Experts of a small language model: 46.1M parameters.
Below are experts of layer 10 (counted from 0) of a mixture-of-experts language model. Rows are named router (the router's row for the expert), gate (a neuron's input weights, with its number), up (a neuron's input weights, with its number) and show model dimensions 0-127. Each number is 200 + 30 x the weight over its row's rms, rounded and kept within 0 to 999.
After each expert's rows: a language model's description of what the expert responds to. This comes from a sample of Wikipedia text that the model never trained on.

# expert 17
router,175,205,174,199,227,229,196,216,222,200,230,241,156,190,196,222,238,217,247,244,177,215,224,195,145,228,243,206,225,200,148,204,187,204,209,247,198,225,239,194,197,166,236,201,200,170,235,188,234,191,197,210,206,203,205,169,160,179,168,173,203,205,227,219,194,137,273,266,208,167,205,201,159,189,223,237,171,186,227,196,215,191,262,223,173,152,220,223,151,175,142,205,220,208,225,221,169,262,221,170,139,228,174,263,168,217,230,176,178,188,221,225,164,198,230,196,201,225,187,221,134,294,203,168,158,248,168,177
gate1,216,174,215,239,165,198,206,218,280,219,225,228,205,192,212,237,196,162,162,198,193,197,174,206,174,172,214,244,182,213,132,207,124,241,139,228,168,201,177,171,167,156,222,165,184,226,167,183,192,174,257,169,189,219,137,194,203,228,190,219,172,168,210,166,183,160,198,158,213,243,178,169,216,209,170,198,141,179,221,157,210,134,248,186,211,149,181,206,239,171,188,195,190,206,164,237,234,191,210,246,179,232,222,221,231,246,233,205,246,221,198,187,199,181,210,190,209,148,206,210,197,241,222,197,207,203,227,205
up1,238,217,206,215,180,219,265,176,240,236,212,230,251,166,204,247,152,218,181,237,185,200,157,208,206,215,226,214,181,226,210,144,196,198,213,187,198,183,194,205,241,207,230,188,142,202,157,160,203,242,171,184,177,193,200,170,160,226,141,247,151,185,200,191,209,166,255,235,247,236,164,192,236,195,216,241,135,190,253,209,219,181,206,239,222,186,185,191,216,186,238,207,156,232,192,197,192,173,192,206,192,171,183,178,171,241,181,234,234,150,185,246,236,204,230,155,202,205,211,221,166,199,202,261,191,161,169,186
gate2,213,220,194,149,183,148,218,185,221,221,163,188,201,208,160,225,264,213,200,284,170,204,213,191,158,179,226,202,259,269,192,189,182,210,200,243,199,180,217,192,183,208,214,249,182,213,202,219,169,169,156,201,177,187,237,191,172,206,197,215,206,178,203,251,193,207,206,201,215,191,225,180,191,199,184,242,236,153,210,215,189,188,234,194,156,157,196,266,201,145,220,199,246,256,243,220,180,250,235,156,221,125,189,228,270,204,233,237,199,177,210,153,228,170,191,257,216,212,197,202,180,244,148,200,195,182,189,149
up2,259,215,186,164,201,228,170,211,240,158,165,195,255,233,246,195,228,197,150,216,154,212,198,198,245,198,252,236,233,226,173,171,186,214,170,161,218,186,182,140,247,242,199,190,217,189,202,238,204,185,206,203,190,234,190,249,200,197,164,245,188,244,233,237,225,161,179,211,232,180,214,217,196,151,261,172,198,235,190,231,239,206,116,182,213,208,183,187,204,215,194,192,228,218,209,183,175,215,172,225,195,218,192,220,135,276,161,218,168,139,207,195,167,281,176,190,183,148,236,201,220,225,176,136,232,289,199,236
gate3,206,186,171,182,197,154,208,209,198,206,179,194,269,196,230,209,245,177,162,187,196,232,222,199,192,194,220,172,243,181,145,237,236,242,223,229,217,218,220,213,212,191,175,139,239,166,212,220,155,202,159,221,187,227,189,186,252,208,208,213,200,198,222,235,172,186,176,188,192,261,169,177,212,205,154,202,189,216,219,155,200,248,143,186,134,208,237,173,235,223,223,187,179,220,164,224,183,273,207,221,238,208,169,262,173,208,262,210,170,207,243,224,234,212,227,274,159,191,200,176,179,214,232,219,241,191,189,143
up3,223,212,189,205,230,188,190,216,230,202,234,198,235,139,190,164,211,230,167,174,182,245,215,173,188,220,97,181,244,152,215,192,261,196,205,232,195,221,194,202,226,198,200,227,264,243,149,231,216,156,173,192,203,212,188,233,188,229,227,166,204,187,181,242,220,221,203,163,217,157,174,209,235,246,181,137,179,130,175,187,230,237,211,180,150,205,188,207,253,122,202,189,182,229,242,258,192,166,226,179,152,237,203,190,218,173,197,189,231,241,156,192,232,190,207,153,180,210,246,222,167,184,231,205,205,223,218,196
gate4,174,215,138,224,192,155,140,231,221,239,233,231,182,187,274,145,240,216,187,208,201,193,208,235,146,212,240,222,143,187,200,188,200,222,188,198,236,188,215,191,199,187,216,208,170,154,205,206,242,149,194,168,152,225,205,136,247,191,196,227,229,138,212,194,191,191,211,242,243,219,203,190,217,221,198,220,158,187,189,152,244,236,223,189,159,163,223,290,197,192,197,180,222,181,185,124,166,194,210,252,199,193,213,199,185,220,170,173,267,196,212,167,217,228,191,186,186,239,232,230,192,219,243,215,239,225,175,232
up4,194,201,215,207,194,229,151,203,229,143,180,195,192,192,254,188,177,179,167,191,195,173,232,216,152,210,240,221,193,208,240,198,147,195,158,146,205,251,187,214,197,190,123,174,176,186,190,198,228,124,113,229,166,250,152,225,158,208,179,238,214,187,195,216,199,163,207,232,178,201,244,214,173,167,215,220,210,193,210,177,220,177,178,187,207,162,197,225,220,157,215,188,253,196,200,192,167,222,264,226,190,218,182,135,205,223,179,132,198,212,244,253,163,241,207,214,214,205,197,205,198,171,250,189,226,244,149,216
Description: Sports proper-name starts. First capital letter or word of team, league and place names in sports texts and tables, such as New (Mexico), N(BA), United.

# expert 34
router,231,184,257,241,210,193,186,163,188,166,224,244,207,158,240,152,245,203,211,168,118,173,243,204,231,193,243,230,181,194,191,197,219,180,194,169,190,186,172,188,227,171,250,214,213,227,181,215,190,162,203,204,202,167,200,238,172,158,194,229,222,257,212,193,213,252,141,168,221,249,242,187,175,206,250,239,188,203,182,206,252,198,169,200,252,194,207,205,181,186,185,208,206,195,213,230,225,237,220,214,169,223,232,228,141,140,135,237,251,157,215,144,185,169,204,154,223,211,146,210,198,257,189,209,143,224,191,191
gate0,157,194,184,194,212,161,219,193,211,187,202,190,195,198,202,178,251,207,256,241,151,217,258,222,213,260,205,192,228,173,169,226,223,167,178,186,185,126,204,169,223,160,187,215,222,259,201,193,188,233,208,235,181,220,187,215,162,200,198,208,214,257,200,200,158,176,226,200,180,191,177,217,235,210,175,210,249,174,193,231,198,218,194,238,223,234,227,200,199,202,200,186,279,218,171,203,195,299,191,230,187,264,187,239,161,184,172,182,193,197,160,112,231,165,206,223,176,187,172,204,178,184,213,169,174,204,167,224
up0,224,174,189,185,186,225,140,216,161,193,216,137,212,155,256,201,156,159,166,196,235,165,139,166,233,224,149,196,178,204,200,187,206,208,182,202,215,213,166,211,196,159,206,197,189,198,250,190,223,184,234,177,239,228,191,156,177,187,168,211,159,151,188,220,223,233,170,232,223,211,193,196,123,204,207,211,212,238,193,207,165,180,194,193,217,225,212,203,188,242,212,161,133,170,200,175,195,147,150,199,222,204,242,159,213,217,126,224,170,221,203,261,225,229,234,183,187,197,218,233,247,215,185,239,239,270,192,192
gate1,178,223,238,192,199,233,207,167,247,198,202,221,196,202,224,161,191,202,233,244,234,211,200,191,223,256,214,210,185,175,257,167,190,180,155,229,210,175,260,218,214,185,203,237,210,223,213,165,183,208,180,195,206,271,174,185,223,199,202,179,209,210,271,183,165,233,211,216,220,161,182,185,239,246,148,238,189,176,169,184,198,198,182,200,223,189,147,208,177,209,134,200,227,230,221,191,171,173,199,267,198,222,229,175,202,209,196,228,211,164,215,233,207,205,208,136,253,153,171,217,189,214,181,185,226,169,220,195
up1,177,196,156,168,188,171,189,207,181,195,244,178,190,230,195,202,188,178,207,197,117,159,193,204,216,147,177,205,186,170,230,157,186,211,227,161,170,271,216,152,197,228,171,195,155,232,178,230,202,211,221,188,173,185,206,188,217,185,210,242,246,257,178,160,228,201,165,206,200,189,274,190,172,149,215,215,205,169,278,187,193,246,212,182,204,231,221,178,193,157,224,197,205,176,182,223,176,205,213,177,187,255,155,168,180,220,191,204,145,219,206,188,186,222,178,220,193,246,194,167,205,227,237,166,197,202,148,216
gate2,154,199,200,237,218,256,199,179,230,224,233,243,179,215,227,181,172,167,190,196,204,227,171,193,219,190,208,152,232,198,209,160,194,181,201,224,290,173,249,187,236,201,199,207,219,161,231,213,209,152,196,166,224,167,252,173,174,183,181,183,224,206,211,153,181,174,193,188,248,177,205,217,205,165,196,189,216,163,180,206,203,196,138,202,213,224,187,282,196,225,194,177,196,195,178,201,210,163,224,205,173,210,133,168,259,192,213,203,186,206,199,196,199,167,183,182,205,168,213,236,201,236,232,162,155,186,216,285
up2,213,159,156,169,192,161,197,200,184,158,149,173,230,213,196,213,179,252,206,185,175,187,211,229,218,186,191,209,177,226,201,274,173,196,191,169,134,248,157,230,175,210,179,210,173,234,201,163,211,245,252,177,172,281,130,206,201,205,185,236,204,183,181,237,222,254,224,226,157,237,251,185,209,234,218,207,191,238,219,164,174,191,222,179,194,215,201,158,228,189,212,229,197,223,270,206,211,225,173,178,213,181,228,200,166,242,180,194,211,176,196,177,199,222,214,206,189,231,198,128,206,169,191,226,262,195,205,174
gate3,181,195,163,166,203,206,216,217,191,234,220,261,180,215,151,238,208,206,196,182,219,173,181,201,196,210,196,183,214,177,221,207,180,166,260,200,183,256,248,182,158,180,153,201,252,218,179,190,217,219,191,163,196,210,234,177,193,207,194,225,181,211,218,174,215,208,209,190,206,191,172,230,156,209,181,151,241,189,204,175,237,198,226,235,205,212,187,163,215,162,215,169,156,212,188,199,147,179,260,151,160,269,252,230,209,234,208,172,190,157,196,195,180,231,173,189,220,220,213,130,191,213,194,202,235,296,186,193
up3,204,198,216,211,182,186,188,179,180,129,191,121,208,181,194,197,195,179,220,195,207,266,219,198,220,194,182,203,253,229,240,171,202,238,162,215,197,151,138,186,213,227,225,190,172,187,219,198,216,164,260,263,218,173,171,215,228,223,199,193,198,202,186,214,176,185,207,201,191,202,178,152,242,188,225,200,156,194,190,249,190,175,172,177,174,226,193,203,184,237,201,197,243,210,210,221,182,216,168,241,230,132,138,162,243,165,173,195,197,244,191,165,225,187,199,202,190,201,224,264,193,223,184,240,189,123,207,212
Description: Personal name pieces. Common first names like David, Robert, James, and pieces of split personal names, often South Asian or African, as in Na|w|ar, Ka|ly|an.

# expert 26
router,216,223,180,170,188,230,236,154,250,131,232,199,205,215,226,178,222,177,220,237,171,186,298,230,157,171,223,160,204,191,208,204,220,188,214,147,181,250,195,164,199,181,235,165,197,218,196,187,211,252,193,214,223,202,181,179,218,168,188,180,255,254,228,226,213,189,227,171,194,179,225,205,224,158,259,176,237,194,214,216,214,193,226,224,229,197,220,226,187,163,179,233,195,184,193,185,181,233,235,203,155,227,195,228,178,186,195,187,177,155,231,186,163,222,181,192,204,167,155,166,173,268,191,228,153,194,169,192
gate0,179,183,265,202,214,204,227,199,189,225,178,217,179,223,221,160,239,180,186,188,203,286,171,194,214,220,170,228,205,197,183,201,217,149,182,230,208,206,185,204,260,202,247,212,178,212,178,138,179,176,221,226,259,192,236,176,241,190,203,202,237,163,246,180,216,198,173,186,186,257,211,189,221,241,149,191,238,214,158,197,256,159,158,188,183,187,198,260,225,198,234,202,200,245,161,231,226,279,235,227,233,179,177,234,153,231,247,253,211,219,188,200,214,205,174,171,179,227,159,195,163,192,167,154,197,233,192,186
up0,138,227,208,243,218,170,175,173,213,191,226,179,203,140,155,213,123,195,203,207,183,191,189,205,209,237,216,197,122,167,266,206,241,183,176,181,199,221,203,214,179,187,184,167,210,281,217,245,216,191,218,179,263,178,228,231,166,233,187,232,170,193,215,192,259,194,163,223,221,183,172,182,240,177,194,174,164,162,140,152,158,233,213,139,221,189,166,142,207,172,176,169,227,195,156,181,218,176,209,238,198,232,176,134,206,199,173,187,211,166,201,190,205,163,163,204,205,192,161,237,223,215,241,251,168,181,241,185
gate1,209,204,104,145,170,193,257,149,198,232,218,205,192,222,175,195,216,177,199,261,216,264,170,211,191,221,206,205,207,226,170,132,210,201,134,159,168,204,229,241,199,198,184,218,158,162,191,236,201,242,155,216,210,179,221,176,206,199,134,171,185,181,172,194,136,207,202,208,188,211,211,205,186,246,235,161,190,205,172,178,232,159,195,200,123,156,199,205,210,212,143,162,237,194,111,177,197,218,229,191,201,164,202,227,210,249,257,201,184,156,186,145,193,218,213,222,236,171,183,190,168,214,211,155,182,244,187,220
up1,184,231,202,278,171,198,214,172,254,179,251,183,187,199,218,209,221,196,184,204,151,202,210,198,258,171,166,218,186,157,193,218,231,218,199,214,182,135,266,189,157,148,181,196,160,192,169,246,226,202,214,227,157,219,208,197,213,167,189,197,184,209,244,238,182,220,192,233,197,170,170,233,247,191,165,184,223,191,192,193,149,222,187,191,220,236,204,193,220,240,213,190,215,140,207,206,228,219,223,221,178,194,214,166,192,230,205,256,213,197,219,149,238,195,255,185,267,265,208,219,177,224,195,176,202,216,160,225
gate2,178,209,221,166,199,187,187,214,212,256,205,193,163,195,226,177,179,205,233,240,212,170,205,214,230,160,169,222,220,148,232,168,208,205,267,201,205,237,148,223,169,169,234,194,163,225,209,269,198,194,141,218,234,205,189,206,243,174,273,201,205,170,193,196,165,171,153,115,177,173,208,222,206,187,186,243,226,178,200,199,202,242,175,193,213,211,198,165,219,210,176,214,208,158,187,285,224,128,224,184,172,181,242,171,176,195,164,224,184,239,302,234,204,232,212,249,226,230,238,228,285,204,178,196,182,213,234,165
up2,209,171,205,190,223,265,220,205,176,210,230,229,175,165,256,212,168,229,228,248,247,155,185,158,180,216,208,213,223,167,260,215,189,193,213,219,175,217,186,254,190,216,173,242,173,269,235,183,163,197,164,213,209,211,228,177,185,223,207,205,251,161,208,198,172,164,244,169,227,163,218,232,185,178,161,242,198,237,191,179,209,219,225,173,183,164,179,159,211,196,168,210,240,184,219,214,224,137,259,139,192,239,263,194,232,189,184,232,189,228,220,220,196,241,191,198,237,223,220,221,173,225,176,196,180,188,220,170
gate3,173,221,150,182,187,213,147,145,222,191,178,229,261,176,177,216,158,212,218,242,212,211,179,178,207,157,209,210,203,205,229,225,156,197,244,136,194,225,199,153,160,238,173,217,192,209,210,216,203,166,204,193,183,208,178,163,154,151,226,206,146,132,203,194,204,224,209,193,232,160,206,226,232,177,265,171,162,197,235,213,203,205,200,195,249,208,194,180,174,183,207,179,198,238,185,164,182,187,151,197,182,167,182,174,182,251,233,135,197,212,149,219,147,201,208,219,207,178,170,176,167,207,205,237,227,218,221,174
up3,169,189,200,207,218,185,197,265,213,203,210,158,160,211,190,181,187,163,177,206,164,206,201,200,206,252,205,232,226,148,178,193,202,166,195,228,231,161,115,198,203,204,193,230,222,200,250,149,166,221,208,250,219,205,202,219,259,205,191,183,171,233,210,193,192,184,211,176,179,217,185,138,231,256,181,219,181,220,165,212,151,211,197,195,207,206,209,253,201,224,161,214,179,189,137,174,272,257,166,214,194,217,238,197,198,141,239,275,244,222,232,161,246,176,125,183,216,134,254,200,227,177,175,244,181,207,207,191
Description: Place-name first pieces. Capitalized first pieces of proper names, mostly places, after of, in or the, such as New Guinea, Ivory Coast, Mexican.

# expert 21
router,210,207,243,213,210,261,260,193,197,144,184,210,213,224,189,224,211,150,251,218,158,238,199,236,156,169,205,209,219,221,205,233,222,151,206,210,218,197,183,193,230,177,266,189,160,211,162,213,191,229,198,183,207,167,206,214,218,134,166,205,220,260,220,219,213,188,238,189,171,228,233,240,242,214,200,181,171,186,228,241,232,228,188,220,193,241,196,183,208,237,209,208,171,208,198,234,172,232,200,249,194,222,242,171,138,125,216,213,222,149,262,187,186,225,194,214,171,221,169,234,224,206,260,202,153,195,207,201
gate0,208,188,250,212,203,207,168,270,252,257,157,184,238,204,194,172,269,220,209,164,137,231,203,214,187,212,205,210,200,206,191,222,203,204,172,217,149,255,227,228,187,207,210,216,172,185,205,186,225,212,199,201,180,208,240,248,214,126,184,164,189,179,215,235,234,220,178,257,246,204,226,179,222,228,174,176,173,252,227,198,218,211,171,211,135,195,155,261,209,190,248,219,237,216,284,225,242,207,163,194,226,214,227,244,183,183,202,198,218,231,170,237,224,233,171,231,203,239,202,226,163,231,234,164,200,222,210,220
up0,195,205,227,218,193,250,181,210,261,277,146,160,231,196,185,204,254,182,225,206,92,265,221,179,183,202,239,187,191,235,190,196,215,217,158,195,146,266,229,228,203,197,206,194,177,177,217,170,245,209,187,178,141,215,209,250,186,156,198,173,194,192,181,234,192,226,230,202,245,207,243,198,213,183,201,213,161,212,225,218,211,231,222,186,143,192,156,244,235,208,205,228,244,215,230,214,240,225,172,198,212,203,233,239,202,196,231,185,243,190,187,228,205,207,153,231,229,232,185,223,179,242,186,147,175,219,170,223
gate1,178,228,213,229,207,172,181,178,196,236,182,186,196,196,119,162,233,230,194,193,165,217,227,216,257,212,190,202,117,206,186,210,223,172,170,227,187,219,137,212,201,192,285,206,208,209,201,181,192,182,208,191,219,236,230,205,194,227,154,179,190,263,250,187,205,175,222,230,210,213,192,223,202,224,173,211,159,171,234,213,172,207,257,224,188,164,223,195,253,171,194,181,255,188,186,204,231,202,251,247,218,172,217,217,188,221,210,231,169,224,191,208,223,186,201,212,210,187,171,157,212,153,228,208,155,244,147,222
up1,235,183,172,196,183,209,207,244,177,149,228,203,183,195,240,252,192,169,203,182,216,195,182,187,177,206,182,201,232,213,223,215,170,215,201,173,241,207,244,173,232,195,107,203,198,161,210,232,180,211,208,233,181,169,165,205,209,152,249,202,232,144,141,205,178,217,164,208,203,221,218,200,216,184,218,188,238,226,149,176,232,165,135,195,207,228,212,190,174,200,201,218,142,200,189,210,164,212,145,199,203,240,149,234,206,193,175,185,211,189,164,190,185,245,176,206,164,194,219,255,203,219,190,226,233,175,255,197
gate2,212,199,212,178,176,189,198,213,167,202,206,235,178,202,218,209,203,209,180,172,195,227,269,191,171,203,162,182,191,215,224,177,173,184,199,220,226,206,167,198,254,186,187,198,194,249,161,267,182,197,215,217,202,201,170,211,170,229,196,178,214,237,169,195,189,171,235,174,195,218,132,139,223,184,110,192,162,196,171,239,192,219,173,179,205,216,170,188,198,173,163,242,248,170,209,185,198,111,210,269,169,214,209,187,230,203,226,160,211,223,270,190,185,219,205,197,130,166,204,154,247,197,178,257,183,177,202,211
up2,194,187,202,255,228,217,218,232,224,193,219,159,227,193,187,190,179,192,198,245,211,165,130,203,222,191,234,219,203,198,207,214,207,206,180,206,173,208,228,238,170,220,192,223,200,158,229,138,225,209,165,198,169,178,222,181,207,180,204,222,187,185,206,216,197,260,183,208,222,173,272,268,168,211,280,221,246,227,237,154,218,175,195,201,201,195,209,189,193,221,224,165,151,240,176,214,201,279,187,143,226,185,211,178,181,188,188,242,223,220,132,195,194,183,203,191,273,237,188,246,156,191,212,134,209,238,211,182
gate3,215,210,252,190,195,214,188,180,235,198,188,164,207,192,182,104,161,188,260,224,219,217,139,162,215,149,206,225,148,165,196,178,233,203,225,200,189,172,184,167,207,268,215,191,207,216,197,218,163,126,249,189,192,180,228,204,174,218,186,211,168,239,203,177,240,181,176,215,233,198,226,166,195,198,199,212,162,191,207,240,143,235,172,133,240,238,227,189,207,210,209,187,219,259,161,201,198,242,208,205,211,222,224,202,235,202,179,165,207,213,154,211,182,183,134,136,201,205,162,191,182,151,164,221,183,197,175,227
up3,238,194,181,169,195,229,186,235,251,209,174,216,221,156,161,245,216,240,218,236,203,174,254,167,180,159,183,228,218,168,219,256,174,230,237,224,213,237,187,190,176,157,207,198,195,173,191,192,204,205,154,233,176,207,184,177,190,185,214,179,197,158,195,219,230,205,189,204,157,191,201,173,220,182,230,205,191,253,186,184,191,235,193,255,196,214,146,222,243,194,183,221,195,153,230,196,240,166,209,180,158,200,238,185,217,210,214,222,161,212,225,211,239,194,214,212,166,224,300,192,171,196,216,168,209,262,167,226
Description: Capitalized sentence starters. Capitalized first pieces after a period, line break or heading, mostly pronouns and openers like He, She, After, In, plus name starts like Ro-xane.

# expert 9
router,195,186,249,175,216,173,172,233,161,217,245,157,125,149,209,212,236,207,231,205,143,232,192,216,218,216,177,214,148,206,224,222,205,182,202,219,210,211,207,169,177,214,204,169,162,213,169,200,227,196,203,207,164,171,244,226,232,188,214,142,169,189,193,164,233,220,163,151,200,216,206,191,215,234,226,216,160,218,191,164,228,199,237,173,168,200,253,200,238,238,209,232,206,222,210,163,195,249,187,218,182,160,225,244,136,200,223,203,245,241,225,180,164,238,212,244,175,195,171,236,211,189,221,160,156,245,158,244
gate0,277,179,205,175,160,192,170,235,151,201,214,191,221,189,197,189,174,183,215,159,224,220,152,186,186,206,182,196,197,255,196,189,186,232,206,187,203,211,205,265,214,198,189,205,214,215,179,163,216,208,113,186,181,201,202,144,233,184,210,189,179,171,184,189,232,220,214,193,178,164,186,149,206,267,197,215,202,161,231,195,202,198,189,183,185,250,216,233,233,175,166,146,176,228,213,191,208,135,183,252,185,230,251,231,127,205,199,160,166,137,183,194,226,224,143,186,238,178,244,151,223,187,170,213,199,204,178,211
up0,284,192,225,201,212,182,208,157,155,182,187,192,212,172,201,178,224,207,198,219,225,206,144,237,147,214,197,172,213,235,212,223,181,187,195,202,203,216,187,171,212,166,149,248,183,201,171,164,210,139,197,236,198,179,184,163,185,188,191,209,231,172,244,177,208,159,177,200,194,132,137,206,165,174,191,229,196,189,295,173,269,156,246,196,158,223,206,183,236,224,196,203,144,252,213,236,202,197,207,180,171,168,169,203,200,227,190,167,172,164,223,226,218,173,184,158,182,157,193,198,159,205,247,209,220,135,113,209
gate1,187,233,210,206,157,170,212,175,216,211,207,215,226,167,178,203,203,147,199,236,185,221,219,187,232,198,254,176,132,203,215,220,246,217,185,234,145,175,197,197,215,229,148,194,234,172,135,177,195,153,207,187,245,211,214,125,182,193,183,242,209,186,166,129,208,228,182,142,209,162,177,160,242,229,188,208,214,233,126,153,196,193,181,265,209,194,173,175,211,224,210,247,197,238,218,176,207,199,199,187,186,125,188,262,166,237,203,174,211,223,242,201,201,242,210,154,193,168,239,189,104,134,215,216,205,155,224,190
up1,188,187,210,183,161,172,216,172,156,227,196,171,201,212,167,212,196,209,188,270,195,245,188,220,240,165,254,198,204,178,143,230,232,216,193,221,202,181,181,251,187,177,194,218,187,190,164,215,155,223,193,222,208,195,223,156,244,219,159,204,216,175,166,146,210,205,199,133,222,191,205,234,245,197,207,236,173,194,179,206,228,221,214,243,191,204,175,238,185,221,224,229,176,229,194,223,208,201,237,254,200,163,151,214,142,227,220,210,202,185,202,226,202,199,165,184,198,212,212,226,211,108,241,221,242,180,226,214
gate2,191,228,187,193,184,202,198,168,219,171,217,204,194,199,201,200,181,220,224,185,176,156,191,154,219,150,120,225,185,237,226,222,177,203,190,168,191,236,170,138,160,235,181,184,179,193,152,222,205,240,187,197,239,226,218,177,256,148,133,231,235,177,207,163,192,156,148,174,243,216,248,212,225,223,252,198,255,178,180,172,242,228,193,240,199,174,196,212,271,169,205,252,219,230,226,207,168,161,227,217,229,225,176,171,177,246,178,191,221,164,199,198,188,213,234,158,203,149,151,168,155,192,214,151,193,177,183,208
up2,180,198,222,227,236,250,220,196,183,151,188,149,180,187,251,198,198,198,192,206,165,213,190,198,206,235,181,208,195,190,212,167,195,220,176,167,190,166,254,242,165,152,224,220,178,201,211,223,232,232,150,198,239,231,226,255,242,149,212,283,223,203,244,219,168,203,163,268,152,220,225,217,148,241,215,216,214,188,205,161,213,167,234,169,212,182,220,204,212,91,214,215,190,226,172,230,202,206,207,208,220,194,195,185,267,205,163,203,163,236,162,212,216,201,215,181,210,238,155,234,236,274,200,202,132,184,218,201
gate3,184,227,192,188,220,210,187,199,235,192,208,205,182,202,207,226,253,234,211,207,185,196,140,216,198,223,208,240,168,221,207,191,208,228,195,214,191,205,201,173,207,247,214,231,189,258,250,204,190,235,220,205,189,172,189,175,235,190,151,243,181,258,184,237,157,145,209,185,210,216,176,232,237,189,208,183,202,208,242,246,173,188,207,133,176,168,182,186,255,210,134,197,223,211,193,206,149,228,158,190,205,215,167,174,143,174,195,167,202,170,195,194,171,224,116,271,187,147,187,230,204,229,171,229,178,198,255,276
up3,221,229,205,150,232,200,215,210,180,169,214,253,140,229,207,228,193,179,227,236,157,210,176,192,190,205,203,123,206,246,235,169,228,189,192,194,185,267,196,165,168,222,221,190,151,240,240,198,225,216,182,182,193,178,196,191,212,207,215,221,173,192,192,187,202,141,217,160,171,207,197,157,286,155,155,213,165,189,253,240,179,157,211,164,141,212,234,181,223,164,175,216,210,260,177,190,183,213,216,163,130,238,193,174,189,202,218,215,196,177,257,221,195,210,200,246,194,125,201,265,206,214,210,204,199,146,218,227
Description: Name-internal syllables. Middle syllables and letters inside personal and place names, often foreign, such as Coo-li-dge, Bran-ni-gan, Phi-li-ppine, and accented letters ć, í, è.

# expert 13
router,140,235,243,205,201,183,160,234,227,252,182,236,222,158,191,183,253,243,184,206,242,219,154,194,259,202,221,245,192,194,224,236,230,178,193,227,179,231,187,200,184,173,163,228,242,205,213,202,278,210,246,170,211,206,162,157,186,243,213,165,172,160,239,242,185,190,220,211,184,214,174,148,226,192,172,234,188,165,202,189,220,170,167,181,189,187,183,138,164,213,166,156,170,158,172,170,158,220,166,226,177,187,163,211,212,247,175,252,230,232,204,203,145,187,204,218,187,186,208,228,209,156,213,177,223,227,258,142
gate1,213,176,175,124,213,187,179,202,243,189,226,242,210,184,246,245,187,191,230,193,271,188,192,236,211,186,231,182,225,146,232,288,300,232,246,219,195,262,184,209,208,189,227,167,225,168,271,133,166,189,212,166,168,191,219,178,193,207,209,238,190,158,199,207,188,240,233,186,225,216,218,177,145,177,200,233,136,214,250,176,164,218,188,171,171,179,205,159,244,135,209,179,206,178,188,182,187,167,163,205,179,177,234,237,201,229,207,162,205,193,199,244,153,186,207,175,177,191,180,123,175,211,220,228,253,169,211,180
up1,216,194,164,199,211,181,265,179,202,177,190,171,189,243,206,212,203,205,207,228,218,191,173,227,198,202,194,214,202,155,223,252,212,207,204,211,197,200,208,212,212,205,225,253,166,201,222,145,156,233,224,165,205,186,183,228,206,197,215,196,199,187,181,202,209,193,205,187,319,226,249,205,202,137,181,205,204,207,250,178,205,248,231,161,159,201,219,165,269,192,180,263,221,225,173,202,247,198,206,239,153,207,155,208,223,185,203,157,187,186,190,253,203,196,230,216,213,227,176,175,219,182,197,204,158,225,251,189
gate2,218,240,171,177,207,161,224,190,238,203,141,143,188,199,287,175,191,157,221,203,179,249,184,192,193,197,155,221,187,234,171,203,198,165,264,183,213,151,240,212,203,135,214,167,207,173,135,179,240,213,175,233,194,236,205,162,160,214,174,188,166,233,209,176,194,206,196,211,165,172,211,229,170,200,214,227,219,199,211,201,172,195,188,207,183,184,192,196,195,175,176,244,241,180,237,185,190,174,191,207,214,185,220,214,234,171,202,189,221,225,178,192,246,214,194,228,193,162,166,151,293,233,153,227,176,239,179,163
up2,169,194,243,184,195,200,197,226,201,187,291,224,205,189,125,214,223,225,205,206,199,175,203,209,198,214,224,145,199,154,214,190,188,233,183,171,178,246,152,210,201,239,177,221,158,203,246,248,143,218,229,154,229,166,249,235,224,183,197,197,236,167,194,204,191,215,221,175,288,194,192,150,246,209,222,165,178,209,141,176,203,214,235,188,217,149,220,208,207,217,189,210,200,224,169,232,209,248,246,191,196,193,215,181,171,194,228,190,183,218,249,194,178,194,213,177,186,256,200,242,180,176,171,147,214,158,199,270
gate3,133,227,185,140,175,215,206,252,189,207,211,180,193,154,197,167,127,199,250,173,252,236,235,186,230,228,243,178,233,213,261,202,200,207,150,197,198,204,211,222,213,218,178,232,207,199,239,190,205,246,215,212,164,172,224,177,197,223,159,286,167,220,232,249,227,188,223,161,182,189,203,200,233,202,215,177,180,217,174,230,181,183,125,191,202,189,181,204,178,185,170,240,172,179,189,199,183,141,216,132,189,211,176,166,186,213,217,118,159,187,185,176,190,200,193,185,192,229,178,195,196,182,182,160,190,205,227,221
up3,200,166,232,211,193,204,196,156,179,135,176,222,222,176,209,184,273,206,130,215,128,207,170,201,171,187,153,198,207,216,181,185,192,211,265,192,172,237,203,194,219,170,246,193,239,188,223,197,207,182,225,174,201,211,176,240,214,181,219,184,232,178,188,158,194,168,157,234,193,263,166,189,169,218,193,220,170,223,247,200,206,165,247,159,218,260,215,205,238,198,193,205,242,239,182,216,201,185,196,258,193,183,196,264,185,194,203,237,260,197,191,160,246,206,209,171,190,195,189,259,184,231,185,266,221,125,206,199
gate4,220,213,199,168,200,236,168,163,178,204,247,215,200,191,204,144,189,219,216,217,144,201,173,224,137,190,180,235,260,168,274,221,209,195,189,154,183,227,179,170,203,185,203,217,157,218,194,229,215,179,241,259,205,183,211,238,213,222,154,133,163,152,189,206,189,308,187,214,163,183,207,162,188,166,161,227,234,197,161,168,206,246,226,171,219,183,220,212,169,188,225,202,170,225,180,190,246,166,190,154,225,223,176,195,192,188,226,176,234,214,195,203,167,162,256,247,187,242,234,179,182,216,199,219,256,232,236,242
up4,195,232,185,162,201,206,251,167,290,177,201,176,182,217,238,247,256,233,249,188,202,174,155,218,216,254,227,226,190,181,228,239,255,162,171,225,232,201,206,166,165,181,212,229,158,219,198,191,205,183,159,191,188,199,203,148,163,195,178,200,216,221,222,136,194,172,153,163,175,144,162,232,183,175,193,198,219,156,255,177,240,257,197,122,150,215,253,199,185,265,193,253,199,229,235,188,186,146,144,173,197,202,169,204,201,197,191,236,216,197,195,184,204,227,134,183,181,190,227,274,211,247,244,199,210,236,239,185
Description: Person role nouns. Agent and role nouns or their endings naming people, such as politician, player, member, coach, collabor-ator, analy-st, often in biography openings.